config.toml
experts_per_token = 2
lr_router = 0.000766
num_attention_heads = 4
parallel_block = false
init_std_up = 0.0322
Below are experts of layer 7 (counted from 0) of a mixture-of-experts language model. Rows are named router (the router's row for the expert), gate (a neuron's input weights, with its number), up (a neuron's input weights, with its number) and show model dimensions 0-127. Each number is 500 + 50 x the weight over its row's rms, rounded and kept within 0 to 999. Numbers have three digits each.
Before each expert's rows: a language model's description of what the expert responds to. This comes from a sample of Wikipedia text that the model never trained on.

# expert 61
Commas and semicolons, sometimes joined to brackets or quotes, ending a clause before and, which or including, as in census and filmography text.
router:495483488429461545529534556530424501576509521527560494500367415518507455419539507486490511431403527465540515581479544444416435573479493529456459519470477540545560480446425451492496539496507518445418490413552593493405524547495467501460539499554567485576540581559524473513504479505521498431465501495450437515487531558466529429602490577451538604569502409502493569403492534483538446507625
gate1:417496533494527492593445472489548478489528472437467527445527494533424552475481510501495457507395599497523480573471533530495533502496479578523435411527475486440574519510456475483426438485463535577424402480492543457523401590468515563602408603531466551447444566499533525439444496457574521539548518461568406501445572509536479521516532503516532471473491513565438471413563552465520425440528
up1:566525392459510399479496462505451486525464478468430486488528588491487503546385447485443536480603474510530463401452499457438455520509453447497590546492453470420411506512603491520495511468557511402557604518449396534461522557613512421438459510448515529451500503495470456510435549467454367525442536486458625497550411526391509575480511472535484502554422503498454463559474492435518550475528
gate2:467480525481556561594497517584497538506477477499423514515412480468437444512507537532499419523505460487540470475506450470527461466464559503542537494570522521507481412480562584517469517522581462451514499562506598411450531490505452421600549498528504564577447557552374557447594462596437499523520592626554517445527529526452611541519521597571417393485412443440460527471470457472525466508495
up2:504499488487529407556542553456510598514473518562571484520443553471568492461534454566404491621534518551468525483422375525472525496528528464451440475480540577570463576498435511519482422391434559422605516440528436548447508526471472517459466609540471485404573461494515490644537478380554561583536515454523512541481491460588454571483564495464477466511490507623582533552444479535430496496551
gate3:422534424466450558511447470532536577468548484427492481430482502526510543474430464532485509542401529617566436485566538465445460453512456525446424593484453492543484511507493434483503444502540599543480456509521510509491529597468490483517569515507519529396521495498494500586478590569570558514386529441439492502504411491518511492489512421486509500491504546574487473533571401497550474478502
up3:511410608514550521519412518450432535564516516576598537499476475483547515453527557512488446515457557595429546462453468502529556520504508452498528481567530496503486511465442493533488535450482359564479432518502562510604420445485432512473455516460501442567510468439511538404463487506418499470617421565546394561402576475548588526454537563444522488554476388500557422512575478449469484544520
gate4:452412584491532600510427440448488526499529495534513525456532466468521499560475535582460414451591488458444378486488444544545462474499509449437470548454527480527435562516486415490476401538552440454523561475487440608552515502509487507473428462476394577429511481536473458493456539482428484494508454491530488539511450512530538490554574520474572519383492457419504451446626512500484495521440
up4:491456460528532483530450482608412514527538500594529506523427487478528510453590475545491467370573590449491486519486529561566529516481514483388454532499499618490411619502375477561519420547532408421503539501461537596436505450452447543453532448428528396514534523495495572453449495500499449524529502561501566599560536650498446523528550507508542558580572519404499542469530609407462584451534
gate5:448484422481442591486399453524506483444449442459517470551440490501466561549431558504449532512432533527545449581525468479577457503427495420480548520459507490601613518564409391427512451545488533537561505457539560521500600483518524500505466498444488528506517356547492532432543499539481425566515445428484470533496497461515544432484575504486481464560524476519487441434421436516548489501540
up5:519536598490555474552375407442517467490593518568500484397520588453551494529537529526544491487512408490521425476514462408438523504508523495501492549493512533516446531442524470551448538509464437535472525591469480529416485442534494439549521529531577505544404462405512568539500569593429453539491590462560541473566539493453524547456481466473518493440489493481541530458550501565584439533559
gate6:533476576486450455477534543448477595471438488487462514491392462519541509392485464508501450442434528445467560449396570518483548507462454497569456523537595533474393454533499501415509578512521512537495507521528514567410517578421448515499499514563524556426467537508471517431470456507571405545505431502573502509423493516431459458557488570481550537529469447519503488476437553482526576527443
up6:542532458462507463576528479477456537516501454594491447432605545432591535499513457448486580519515438486465508458602466503367444512477436422575550467367465444437495499598577623490386537429487496527509517555472414446477467516504507528503542541472507514486439447468366430453550508592483533634498516539607496457484474494515469533449498409490507514502494444568527526473524585506420516504543
gate7:430425548505565509484537436486478458524493490482455500545506457462502566543521510505624497485539486481501423414539582417529519529453533414501550536492531460459479491495419439450512455503486615492451584546503495531543520515620522487547504505506425523599514591518555532481374556572462414509485504457547575510526431551420471412518581545488521407443485469481516493563474526432502539498520
up7:603481573508518538401464409528573527477475552447465509485470493380444509438408507582569424458500584461498586493498430417504492509547482505500493559639386481492503558516411452507502537525403559544569514548489544537557493470492546600562428449494469455533496514473519451508567513558500502501518496407490490519507520429480516424537491493462480503448551554596505541428567487491481407500571
gate8:538468484440569470507553412621431521461508426513426471500545428515515466572555433381516593632427459504497443479559500511517448532464505530412454555542437506511492547480461514521555492572534430477588543504453507457475530531487441547563488486464447463533528485434495504511470493548436482482406511513496460568545414485454360499466486466475517544553530502515532585454604487580545465468452
up8:424516515486634479478411518460568456488508609413565497452423470562474442512492527525400554502522544514452511463484551510504517461498564513562513531495539527480469520490590547458479516546456501487394353571498478483460420556405527509519488555582493633517477568471511525424555475443546452508573517486542541435456427478533608441499479487536464437488565534490462407526506559488494523435506

# expert 20
Single digits and numbers inside tables, scores, years and times, especially 0 in match results such as (0–0) and 3:32.
router:501456485389477547575442561489565560544505537496537496510464526516454482444444501474488484425436492512557525586566570499428417518575504461462470470446525551499511504505483492538470493479536524416349429530495485483453486566428441497482598504546556530508462511549518440467517519482530471485491372514530437529490526624557475502578477543479608557565483465504543493436496510503586391540593
gate0:458474423471480552504462499551467598568568546517491458583478540487447429412492512476494483515452457497464515406438560501529478449500505421451566595452460520496516586483543540502531483470456459480497551594471514475491662492498476519522518496514482491423495466450514408585529509409379558499475504553563587565528455618541491547593572541506511515562507485589483504549592491502393501500584
up0:498422519491394544513571468547408485443501451471412485519562495548580474451467516476512491521545487535464457479431504438476496545502548507566605519495532529455614465567552458462542446530476456529551589555592550505617495613562510581523422455513481567487460376460466499465391474512377626519557558572525504446460514586535508500521530436478431439494533465529457566554541420438482527430467
gate1:494559539533396577542540501477529538526496535472458586441462501523498497435427554464546526483593538487431546498552535427563461548518441549435478513520395514417460451482486413485451506478423405552560497564512471533445549516503548529461495480568489530498502497550483456424555482417436573543537463458449569565489458437499491444486516560484475439467492539398426392536454564484523465556456
up1:448486535502490540577583569451545506561509483553436442525386516477509514516566522522498538558462511425440515466533407526474499483570554492536527476464511489545551558497450488547426473462511544496467429600480576603460507508483486531529528536535505523566514492383448442609518513580546529459566520501519549454554409458544489492466480600504523473470436490527549417399543531559474529460555
gate2:459528451406467548479566495466487500420471563465596530585552566520461498504520511407504422468500523486533496579435592444488418437488472482451535472469469568545539551422471385397522428502406417485568496543499460498461464533465451509518463475508619449502476481581474596517551501489441499594381499417466445522475528478432502507462512450443493550525600445463524564450505585497475351339548
up2:518543462537636507549506481467475541518489547522492519468521473527519530560508505512439498590448577430608487444512444451517359539571449498540481480594554458570496523464559471496391503489466517406649517482541630492518537474509515541509543495531463586520425521456435546458595530564527489593419498492416544446542531555508513578473461496500538569452515481424468493572444534543500544468487
gate3:428597389503486505476502447454521457535467595509478474526526549546476535496538456482520464430615418559514511372432460646473458530592520505533526495451508486618415604538478473511468480526512500558477384518487448544574489507610537564448513508580434494455456491503402527529449580419538540407545466480463541471446445456400560580445634510485547390567515532454449491442469450541531508536590
up3:420509501467433439490477556512481566578415621542508637503580545533511488465545549513486514535579457503494527494505565551471541458521406515511561554491513471452535506491496549472557543463525477480516562468490542499478536551451495549455468528516555519487592532527575469509585433471540467484460491493499454477568488561400431491415500544509430559561497463455478614559468509462438478476549
gate4:542527472389544464489481549464479496542538527548520531448457550547459484609580442545558516511442509580509386558530426555494485472471519507493475546497501539491544506442526521441470466479595499478495516468497530481560377494446525512504450481463412483549516508623581519529452509465541409448486581548482514458615556510497472465519474571493486542610528460478465495460468486461540515506527
up4:577498473446393561492519672518493516581439531506540555517503485418491451489518534521430383385524504526481528466535496520592501522478549511475586423403459504444453410516450518534485477487483521489548566511529528507384633513547503499510475370434510446514470450552461486394505512517457563519544392536496476403507582530437507536486584512473468499553483477559541514486459470481524503528493
gate5:433516421493445467435497510544536484549611461513512483546504458579514500473574414548481471538517482478385501461496475398520364513489500504432523550503387451583466482518539348447547495539556567553542482498519528437509458479520533492584478468499566480485464422489509621622572525393457578513584450517448400477474556465502527553470475583465474534547520453451449552400539487504477486443447
up5:399500561571492503522472549460635528514530512502518576434422460512519511517597544505519496514480450477433579514483445506496572484510472527440528525547486465530402480558480622405426480431447493430443443474445576503544583476499487462588493535566426525577460417480468543504546563437542475489533495451493561512407606447482503535488470495502523462547425456478504495424508550564470427473490
gate6:469596529443468497481542562556475435454500550405535500450552455467597530521511427505516530474439465577458510542479515406538452422563527566500492460426420495494500518500554498480562477548477502470450494505507468419474509508492552540488486453478597455574531467565490479538487472539498524504467463421492411525548549528455519480580560611431527471537479483553562602435531476470564511465438
up6:371466524530468512494498596496451519428550424431478518479489451428449485494423458491478488488496426552505521534590547485512570444522492539548473471521518521472489481532548540405434499513433535456491506485389497590460454486462443522477470428397480467479515468460462490498574492527479480571438500373480470464503518604507463507560449498503510418506429531624530435528461429392545488405490
gate7:468444462459499495495444518551467551455566538517582489520510606608462425457566459487446483400486431517489499531477534503557473515447553505550492543467581516471549539563581495637493525472508570553506568430511614386443409548451523516445562457495485471513575460530561438577505524460518453422542518452458477485523612513469503453524446572567537549500501486477467446522423532529590514560459
up7:502584608536460514530533490508550454518435470480444550433490428416538511478467528385504576398410534505463516497509526565485547491432514516530473468492435434529490502487467548471531406436444504509428478527590532521484572536461504414496462494561512546515545579517539502411509453566550523566566540464528478459403457488464490411529455506534517459453591502550532507525408537503494511550499

# expert 23
Pipe separators after a text entry in tables of fights, matches, awards and songs, plus table words like Nominated, Won.
router:497455519434528514554418541547510401586494537469531472534404563502497456398452479370524484417400553497551475663525608542542413511526475500510496450472430492548555515512493449562411485495527534465385473478524517424411470520468505460491584516540493458579512542498515476532544481490559477485478416472478441582446560504544499421557458518501565587577471445488481470441507537505549411588590
gate1:449557396455480501450586484459427540431481463458574537500468462474501457450485495491520492392506522507476549642509439480474496447448562374415450507447454450502330479510654442478549524539553523506537581523464526554464528474456496457504474501585602473482488469521501462511468435501463511478432539471549511455432515448522537567543543386534445595532520583563523496484443491416412518543453
up1:536397615436471387533468528483518442556549557484477463511449509517501480479466492574535489473520465544510507522510582528519473495538488510470490457651490559440499539443372607505414555530449575558475416509390452397435475416547520516521500482483426530510544562553468562481473430516575429550496503604555406471493414459449396470397500608482493444462461464528538588451580559554537423487535
gate2:533477523461469554499574523451452439549461534447452455457448505475482441508570483524564484506502454598515408500437507425522477466471521411449536562501553553501491554522438435467477472470420589525434553479460571521583484612580413532554476517590476574471582455544477533442496546519549484594456557510575478443450538475521497558515594598500559444542483524616452523428507481512470492452465
up2:468486581537443499422528445488424437500503453447400520467579511477459579497453434504466435418514472463492460539479510511529499497464475551476462510457468443419509471378567519504542458553523449565490424438502515464488477492488515531434481441471495535412543615456463526492444456503487549520391470399457425436405502482522496493508655532544494462545553541460545505485490497530542473480485
gate3:577507529461510488469477520518480546596551523519495481575493437483486465535539417428549550445437576447604584494515545527486503559509385525536426506487415525428545446537415493539543547434576553465553494452602485534418458540504545520464447529499499408467553569502360505501511455501571593543545543457483435476513547581466424471454560569516476509562466475449484574446504527473552567502554
up3:513532570525465474418465533456642508478487472416511450434414505467462498561481531525412427444446622539446515548418549523477571516533546415431416453407492485520547505451499513548468433452494488483443462522556520510438493389543465533535482543396421535401511503531571386523512470458581450577473449469482520415520434489488443445410509494491511372512482524574545535479408517554495523495470
gate4:438383401494528448475563495468473446541527586504561495469434397514620531427602546477457549424552454494490457501565479419495482502540448459460547471449494535611520522555478508477487565478495466528492442485527588567571463515544510485498438590510534523595506512493460533545492469456414495435503494619553429421467480579494552497522533461502509542483449466478496514478604415463443440571505
up4:406458469519495432557466486500539419546403464579434436518443508440529438443500553512496416487501502528452486493579518475467466660441477425381479563523510511462451540524501550487496669518469456533457551563463623559477509443573398506445482549495560499420492609550440584505622505480464500565472516499540493519542484477542472482506461478544577506525541563499533497488507520430424417461598
gate5:505447454513447528432512506457412586512548450553522530463533534504577515449520387440540527475485583547551496531538530472538532494677515586565517489532513550518540518499490437477513509486501566421538528447490499462527488536536626596494532476550530488475461433494444440550494572520592499384606524497428497508412487576440489486493519546467499578493542550550501410422526498470496508538558
up5:577489521465435573638478498450557437547486611540502546505499525458503513567462577567448522455502410465524557519454425513498469553469508438477426600512479481571462546509515534495547477538519405538470497566434506481483446425503534509561554530504528435488476414501526465545490542438448541454452439444412563473514493437537542541481555529479461455448493501471465420561499486543486509493497
gate6:583436436505555411562444536475504436572447513501535479466503496447539409461625495540505515509430487484417550487425504502388543486420496572432443529439482557455498563439498474473557504524527474548537476462544489461510486573543547516616514563517488560573464480470403527505462502565421406589337478475493444484599422508452506476568510472487556507581469352380468504495541517492430514447582
up6:466488562458386495449544566505504500498495531479591435550516480575546532512503439470484496542587491483595507495641492467494496511491435420438496501560509479481396464549462490515500597396502459506473514486459549449536493460481444512458506455524536482412596430526567482558591502357566555469568470552535505554471567554573422582364477564511407512501465556521510533496514557533485409558567
gate7:543480471464542604511524442479500538533472419547552457597445452537559461484546459441494535537449505562536512559496498498401423584554460399467560402435554544505448511549465481501479472439493426499465438442561505466383456518475474541455474521568467513517466476536540414477586469528538446541459435444484457556510479510545485477472442534459492593586532430456527521517509479424516474513467
up7:587467504536493584549493481494536489458517576492398484420583465512492429471572566571549446467437460427493505370455488504521468484517571541597492511504505553502635607439540529497463518474473448426542491546537518507550479577524532489601538498546534509575425490410443530578533546486485510418395567486442539495540511462503622567500572446510484475515535528553469548487552424470487505457421
gate8:460510621512454541499513511543449469539436532514484552520413403488525523546550478476512512457441519495553404409577609465429492581470442559374450517575573531539507469440407479504538523475473479457503359522508502637510531414428521510486419565495582481439515501504541522482553473519454581521433472433410419504453535540574460545525514552462460436551456510432542474538457509434500439490591
up8:472507554489522414481459524554529501573595539462431632450372509468510511504609542521529484494534504559465521420586465573614547487498547488453453502588479464464483402486460537474501504511483536478445530428440528400556547346451505545491510487414539354483514476522552517493547493521484452402457540583510493504526491549529488515430423429531490523550484548468477456552465496412417504541385

# expert 27
Pipe separators between cells in sports and results tables, plus semicolons and slashes that split list entries.
router:506569456411490561547498572484508489564470577516571487557409524493461485404466466500510480411431434425533557589512581500482371646563470555472518503469496488497526480502415461517412497512516491453419474455518480428444511524517556474520530466552525424565477576536467431506482487482484507416489435468478437519476542561482535458517550555513587546570455455488514434486532577437506427618513
gate4:555512467556506569509567480552471469421550493495444409454473547505412421479488474452562538479443489443602517556478480498499550571434482568559499530541464548506515623516415501560524485549501527522432555600540422462480461438495417491533490551578441447452411463496538541529574600478580592541438593469509518483575422400495610469538494537455499452460505534472447465500481529489573463530515
up4:498589536469501573576487511481554512568520469501540599582516554528537499528547497547463487506587498528414450449521422492529469492531537474469475462470517470476508458452550485456512491494625547505454430439376467509446476444517529504558549433462584446515578477451467489451373450475379488451498425520429515432530598528383419485470428515485491455511454539469537542512547564583449461446404
gate5:600392543460498426562583564505430568527435554461502465477515483525573530449586483493517555522439518482516547467479542444455444471652514450552573466428491608451465548557552468449485443475496496489563604476588567506559490486518475505478541535534497510486513468406525417474595564480522527566467522510547492571488524523557506505480521534486504714518598458508453578465502495461459568596520
up5:516561537541538459492518540608489552490514566400493554492561507551475584581534441489490521536476412571558471556559499529533557509434441514551559525496520474534475498573545395487540495583562499516497533555503473497511552475435519525491450509482452403498438501429512476488543445513490455481415512523601367443476496447526493409522554463557360526443516576498474523485466580452620499575505
gate6:543526570520443638393506534502582519519589511510505490531487467500499427475472493499483486489533503430565455467480652429468513511437461558533423512547508540424504523592412464563625526486508547485451500615533593518458524584450492477462590399536475517482476554541526558505577502506528536529582480467442423451522487511495525484585498555460509379465493453572507507479485531576537453496484
up6:511565492539448554408472533500478417489568544492584540531455519522549512511426420536470502519567430517478427504501642435483447483426525518472563504474514490434539481551469420493493439582564535567543523539513561540422479602511479494435480401554547500617560505545500548620537491549419453463517480517513466399445606604479477557548534485477584486493534488523523528408538594490531482460537
gate7:572580439527552438508595511490549538515426440508558474454467538405523611400578428530507649456409428486465464553445471504514480468504497481449523491374520492582493520479433548509535574545501536501518592541575476441526551512551524433508499546517483509518569495431468390594485550498532496553516488468484570518419447443525497547495546492517581544483581463574476459512517465579404536477495
up7:528443455487452428526515503480472537598395548511483481410464484437458583446485522534473465477507548541486454509358439532505525433439518475412510464508473461581392465528530513484462516508475390593498482464468383427581539515579481533539534568549477495439490512522497370512528583536398506456442541450506510563482435436528575566484533500494559484463570517518572518527472464423373483529472
gate8:497628507494450484464522473415508431524420558631520498490533500407506558509487474450519460488503527521556414559440559457423504544585477544621550462509495658486464478518441410497450473539604507472513375506424537513500514506519478595425471469396530506474453609518474518472530521485578455548499463486490452483541603578536391529528451509451531512555511459428493440410513591409605425438526
up8:529534478536425499417521539470514560521545530540491587464513477478493525500444451578514507499574552512550471560406493502511477623648480531612552431490517521466420488562482505519434487551502509429472403544444491585549592498510491526446433499455500429455535478485471499512612480499527449517480573448524426476498499568501392490476525545487512477594504564450393477393536527455550454434425
gate9:538572483472485508494494485512541517523545419539472506528524590500509434563524465553445454440592495481469573520417471437509510479599512488499415468545435501420504500485594397474516542490557478453508428512510555446519533497563448574440484408587491397495458492475488471491400505473482561502578525523433511495575534573438521541509443457523553442466481484428513535477444543530469572440453
up9:562406555495480487447463463493373470511421540499509406490560498477435576471408592483491536561435570467566440521549532556467553517449466510532471482449538529478472506543371505520421503528526464563589586562523446501430472446485545524646525547405454590490484519552562568461531537471559463555452386519485514486509469425496503402467534522495470494499527518594545446479532414520513445462545
gate10:472438445511486537545525493483418573471539496483574500466566464515511559486525529373469519476454522458442572604515396454490471540560490477545462565540535585473503532486477528392517548514526459510540503488537515511460459487521440611550605553584508512541490566569451501550471545505494555507396482625561463492405526509385614460457482507494511490532448460502330516432460512497637465509467
up10:542550501516508580539497480506582454541402501538566466507561490478531394478460525509520495492449430472527544422472542541484517439480507520440427422485499507547445515470467614551503490507388553504461515492487500562546493442446564389400527476447555449405564483424575524480527518545511507517566462448429519501558437453582444484518509491467494502475547539457609495518559460522374509525508
gate11:528537522607442463472575414487471550360562463562501479454490537591508568555477511489533527404480450482502511524612577515407407584487507548468490554483577529520585583489471589501524497476499525521502496523472464474550393571454442538475444467542415498497541516510454487511477505483496482504462474480594478494480456440513449453502486529490541519526517475410552615408510495428497546451577
up11:573555436599475500547576483512521446287550501503655499499549494459520530576418489584472549529494502505525556582541503566474421454456437579598480465488464546527498526625474484562534522482518544444504542508490504530425509528420577575529433442481427437552528566580524524512533445547603487529537519525557414485499508500507428441580480474467582619503440509479556513491499432465510550456533

# expert 5
Commas and "of" right after a proper name, title or place, as in "President of Guatemala", "Victoria, Seychelles", "Brandon, Dean".
router:520534466414528558502371524549513468558487530518516453547442458481527457417504467527477500486415523485583581651543548512423493552498445462438493502388453529568595562477492451543521442486497523482345416468501527472483443501479506457496570436507461482531509554541531441451517509516460475526461392467484465544549494494519542482542516586379491536594545438507504499464541556459491446508548
gate0:456562571498480437514543460453554489506466475522538533483467558516419566392373529489530491529452525513441456483430451575572472430466548633557597482538522471493425396503504500408454545468514640506438514468487404446485502519519460399537522457457456508537502507521507489484407478487561540494505561551511539521574489450560544551483388548528565504531508469459568528507594495556515571531502
up0:449396563533538481447442524582457432528444527416487488503479495552435457613469448487459447465545451514479522380470492521431504523536494464517495527451468496468509474473623504500487396576514395505583541483441450486564569508562521512494556446496459459499522482554442553520531565583455493521474536386422459528527442494502451555489529386488553552502549506607546532563470429384460359496534
gate1:466566580517589406511556494485553519518465440502508454543492463489488396422460510556497469508535514504500539522502604376447492520510633473572559503422542509486514570470513397474500494500529549475515522495542496459513511419443446641515480551599557576564528529476415453492459462494416395502469501570463460482496472501643501554488651482484507486477494475552446451468436580448488467447509
up1:489534520512497535481565495480508556480472463551545471450506476459485400475478546530506424519554472534525506558432578401492510568529628445560466519585553459559513557533485562390528469509516503486524490508505505489466531444420451629475471617534567571462462560478402405558460487529454437543546455542554517510404489499497481491551590460433467541521478507510425543474475479451487473464555
gate2:462525455466599463432468510509573542513526532421432531485475508584451551507547463479458446537553503623638570550495491565522535526465566466428525484433453535517450507451509538555548457542561548489480504541487445513531452413464412497511476476495375521518509465500611445612471542464414477530515483446493529552463477490574508550406492459436504388532514577497455475577507509535435549523505
up2:442505417493579531477488519559568426512564490319562580415481469567493447550464504465425457535522540528525548603569460449482519558479550426484490492474536577552523481436493512593539497613506549530578541530427493427475498432470538493431524462528502497547417504480588511508499498552475477445451495517438543561423516456554546466536538526462508511568503510483458582524565540492508555486493
gate3:390488448486683496547481601491465470533546503450590477456503474642571572506477491472440525481483449507523506510505503508452447542524507460520490505527470496545536483512532465503507578442389460522483411481514531512568446466489528488547491443534592497516460602529509457510508507486478495480508492429501422638464520526541545570519511602459488528597466419439549524502472512474596520483435
up3:609430603488441499494536462471527533541497549545447589478428491404536413536497486526510461422428568494500498522436540532541489449521477574505474500499573468478496481454465628389527458595537503516609576603514528424409499570526488479485555583489586533499382483505421507445499562495595545454524552579447543416437554480443592492496513569465577446446483520535462486447488486519539418550577
gate4:536502471484505490485474563463577551471467485492565493529537489524426497468412530520351470506435527418657476545544609511528508574532372459477499555486615499447454597516456497540546486567429491518476468636612479464540356535412502521519406444451465454538462459410537386532518444533538476536508485486501420540432479444522591549481462501506573580497487423402521503527456507512468547530502
up4:528547509440470581459482527510577530515523481626442529538489487496481561461466461595434443494558566475534533550484559540521470511493419428455492463450468445399413452511521424490430452438536562494493615575489589496503441468540462520498508417410503495458478510542492468496480530437501564559438482425515507479553524467514530540460541432519487543567470388516518488472515583554454520503497
gate5:575509471465539458566499469450585483450444605454533523389477556514522490510496504521474479429434465510481494455451572521475450419511358507506461489499557426451462478434514452528486555578559526551467499530480493378494377552450486568571414594516478500469539485533386570525424523460537464635590457490584485539457524453510492540548533395452571509439409508530547454479422559471422453520507
up5:530455534419554517593517463387527509517534506521560497499548530540597495508410418439543496634465421491458432483517430489520437365528587445504546430570488465529414516582444488513480491471459543453497485544611418505471650542489498466507519480490543546468497479527529449479488474454476547508424505489552537548525457451498433486467494580497427490422424481453599437493501504519542463575496
gate6:551555499471458563507447559523455477516472402551537505617492507496579457497532419465484478536515510474569475519498508466460444483518502469432434440401570514477534452550466482520544418511527529638558567607468515428480488484477602519587542491611474458614455488488460435461441506504476506518498446537546463584494579579394516517574466500448462558409482511548583484492551599585447526531511
up6:535478542560563590378503499519448611433555511434471579473514500518496618468501618456540521402532481617582520419550524525443506503564459492555567555551462508563453417595539447478506540458506450391486448463466568487537473494519466512472519529499593558381522544532434490489536531483503580532552605534503505416493497482513470497490515516492488523578520512497522501424522387391613493460489
gate7:576443524487531486523504555487504488504488508523458469547479595581577416477448364504542613452378479494573430435468575438481465442528536475510552526427559447519555487536485526514516476467526655577456553554489467554508558573498531465531563553516567552556548436523490457471529538495544501528483533453478501437577625542586437493508546560509572480497454492556536495434511556482495499503531
up7:402566428477541471516512519486607560498545453516534479460439496496556488475516486484459507461564519577405541546454404487440467582446487516487464522573477491569570459456544465471485520610422484575616422533616517479446451480403606546603545525569468455533452552505436475491455466494513573471587503514490473537417466508544554516447484462449502457408512493490456553549479445533509470524547

# expert 12
Last digit of a four-digit year after a century prefix like 201 or 192, in tables, reigns and dates, e.g. 2019, 1925.
router:533529456449485539511474518524529489523458513530503479437428477522481500424430516433508489436424491513564525572496525476422468553527487527434525443473500554528472518496415506574404517458492569474400489461527477529408499513488470499527550504535508470547473515579505431478534524543470449428487428557498492559525485563515489497525539492361596578568405507484511513436541498473529431597632
gate4:452566450483391500478463572421519502519519451473501502522370497472423520489553513451418438555531599507537508509510566527482539522507450467399375415564507557487607413447534500536430591474451393522523546548450568458532448482463520481497368470541507461486469451512442502599536557514511539590507494464450460478536513467504473433559470529301518458523542437485555512552506563542425531443499
up4:463533451514453509519439567443426491477537493541488474513436528424549558444618531460549507482584567518511467489474593507551513531510490498437455405503524655503611432484473534505477605577433547513508564544405595466520437453504512549446412490516484437406466454520470468539516515538467514597545425511491520510551528560451480415559543618351464489589539423501575531492432549522405558462580
gate5:526543461524524434496376466500548494461550555526509483532618520503515513503526473465395502490447504521531561553491487483437486450465430564537516515425534546484515520492455524525519501597427477571510523553508467490472507487376465540468488412533444425493467552497458503514422525565498487473449490559509456447416544471491528418473519433385546568586497430439438430413521433536499507501504
up5:424480517425505504463407557394608511550529465495501504459540506507547462523509529565557451445488486511516514474536505568484457418449356505480511511510526399527609482440587509418538518514576429507430453509577578519596498514434549349495605475639552512469508526477471531565548486533590535504565504536498495496458423498614594453502486522536522517482523446508565595563472419545462458535493
gate6:569413520450520473474439474613523486503463476480499504518596516478488459517518485498418495651478502494490429530545456450492461517431441482577500512559541569580562505493511466504470477537538514477590447467536576414492483507569561501468428442474575518518550541521547605528554481544418473440407485474521558515508560453485486527498502528460484536499556520484518567545504462483477506408505
up6:508414525535542415453490592517497446567464391548562432509490504487392454527473491498500432594475514498622558346483515502516485572494523458445479483454624488552387455490523562578479504567530512477492588510565470456481478556475388550523586513481479501538487540455478410445559525475526532614564533546469423478452488438535456558451522507534577604422447559541512503546564505447477466461542
gate7:479494387521510497393500508465429494472503495482513424524488537464495435463561363514519470490492435524549462494460551490589461511528472632538499521536523620539517527422408492491506489442494536480533519466481546424519466557546513517558496429478607406535481560491453487486473409440571475501515603559524471475579513550489478500577395515580475574475563501514535506454398519495534485564495
up7:566506464415492526491567466463590504495449467393476573557462550510480490474482545589480487572421558441476415438546440448405426548454472406495510476530500424481505510562593498529560446518507495396510512481459496464505513524535478464332449548459445546337510555413505549567488500530436579516409452475501506494403454519537554524525542531549497453482505472500504551425387503458463539397448
gate8:606510524480529451445460463450498534585447481455517585472446482502498505484491516515543458450465624529560460559473549523420528581416477523429527493534471518448548491505535560523517529460550487513475475523466430539474502449501440415501521553504408577423431493573455411491523534576421494499573555508510526605465487503524415538497460522479642518584414545491510534464506479534472514583504
up8:587502502507488449450502629535496455422496398602478454492590491414545513471486506558489506522489413459587602541525473522597473453526525449446479495463481469554399611465399489536461517559414504473493467491518525468564538462412541571500578473511449472577520490504472507537548464497545432504417417514491532456482537475510495540549550429456474580510607536513572536395576531577446513512442
gate9:392592499406529533486394528493571570604449581556489437466489557444542512408482440518440484506545512522480483478522432498462447567524561518502489477449594499526494528530547539487431543449504533538513451501526518467512557496542517541534457509557420475601488575472509535455522458519518483559474596484550529598443479473540581547434447471483537375414489542465483506547504526520489437500542
up9:566462504532548550550492410443396445442539536454515570588530491587448514521568500607514453677571407458555510453508502560493493448473480528548524507463509527476551527469542460590560480526501434468517611497461472529482429526472498527527490475465536549493502450543428512551472581406494452570458519510469442484495503472516465520559486608518499516566551536523478402549490494481480531434397
gate10:467553355455502517561541462477454467531392560486522450463433482517560450448541431474560548483513391445500524524435480447425495491544527379486489550542428464490489545428480533494483447498459589467529489414464512494534487585634498521488501541471505521589515520536545496495431492491403516479497488507488487558581516553394541488455452507440586498568504417546553529457604464456440475564471
up10:455535553481489497507434495544569418492575505502459436478470519436477488568469480578488455467430511588432468519522516576469506458523542589574442488529518530536516595394616521470575499493484439428382443551556521500418493495461509390574541554566489543491571538385561507421531455498536433454506461443564550459559426500524402565544559566575539505516480581593515528522445527577565549393594
gate11:457628511427477559541547465521488512577451473497481494490426556594496480573423487519489471418562492484562510473537440497488528438443486548544600535482468435427497453416633562577517520468564519490419500384416509493513528527468504562452464487460445532489516477540601469491408509533454506430546534473528573496544539590451536591578546573487524565498436499504533537397488498543499496486542
up11:586518469539501455563391592432604495393560424554494508525627553482518552482539461404460471511442474573506489540488516427470451593555514519497413469553440497528488513487439485511523550506430510493480503578553483482511533472473583465575536460485493467578507561470424493436468546479646477477516511560410435502424489505473485384540462508545477539507542474462355436528526451465526464521424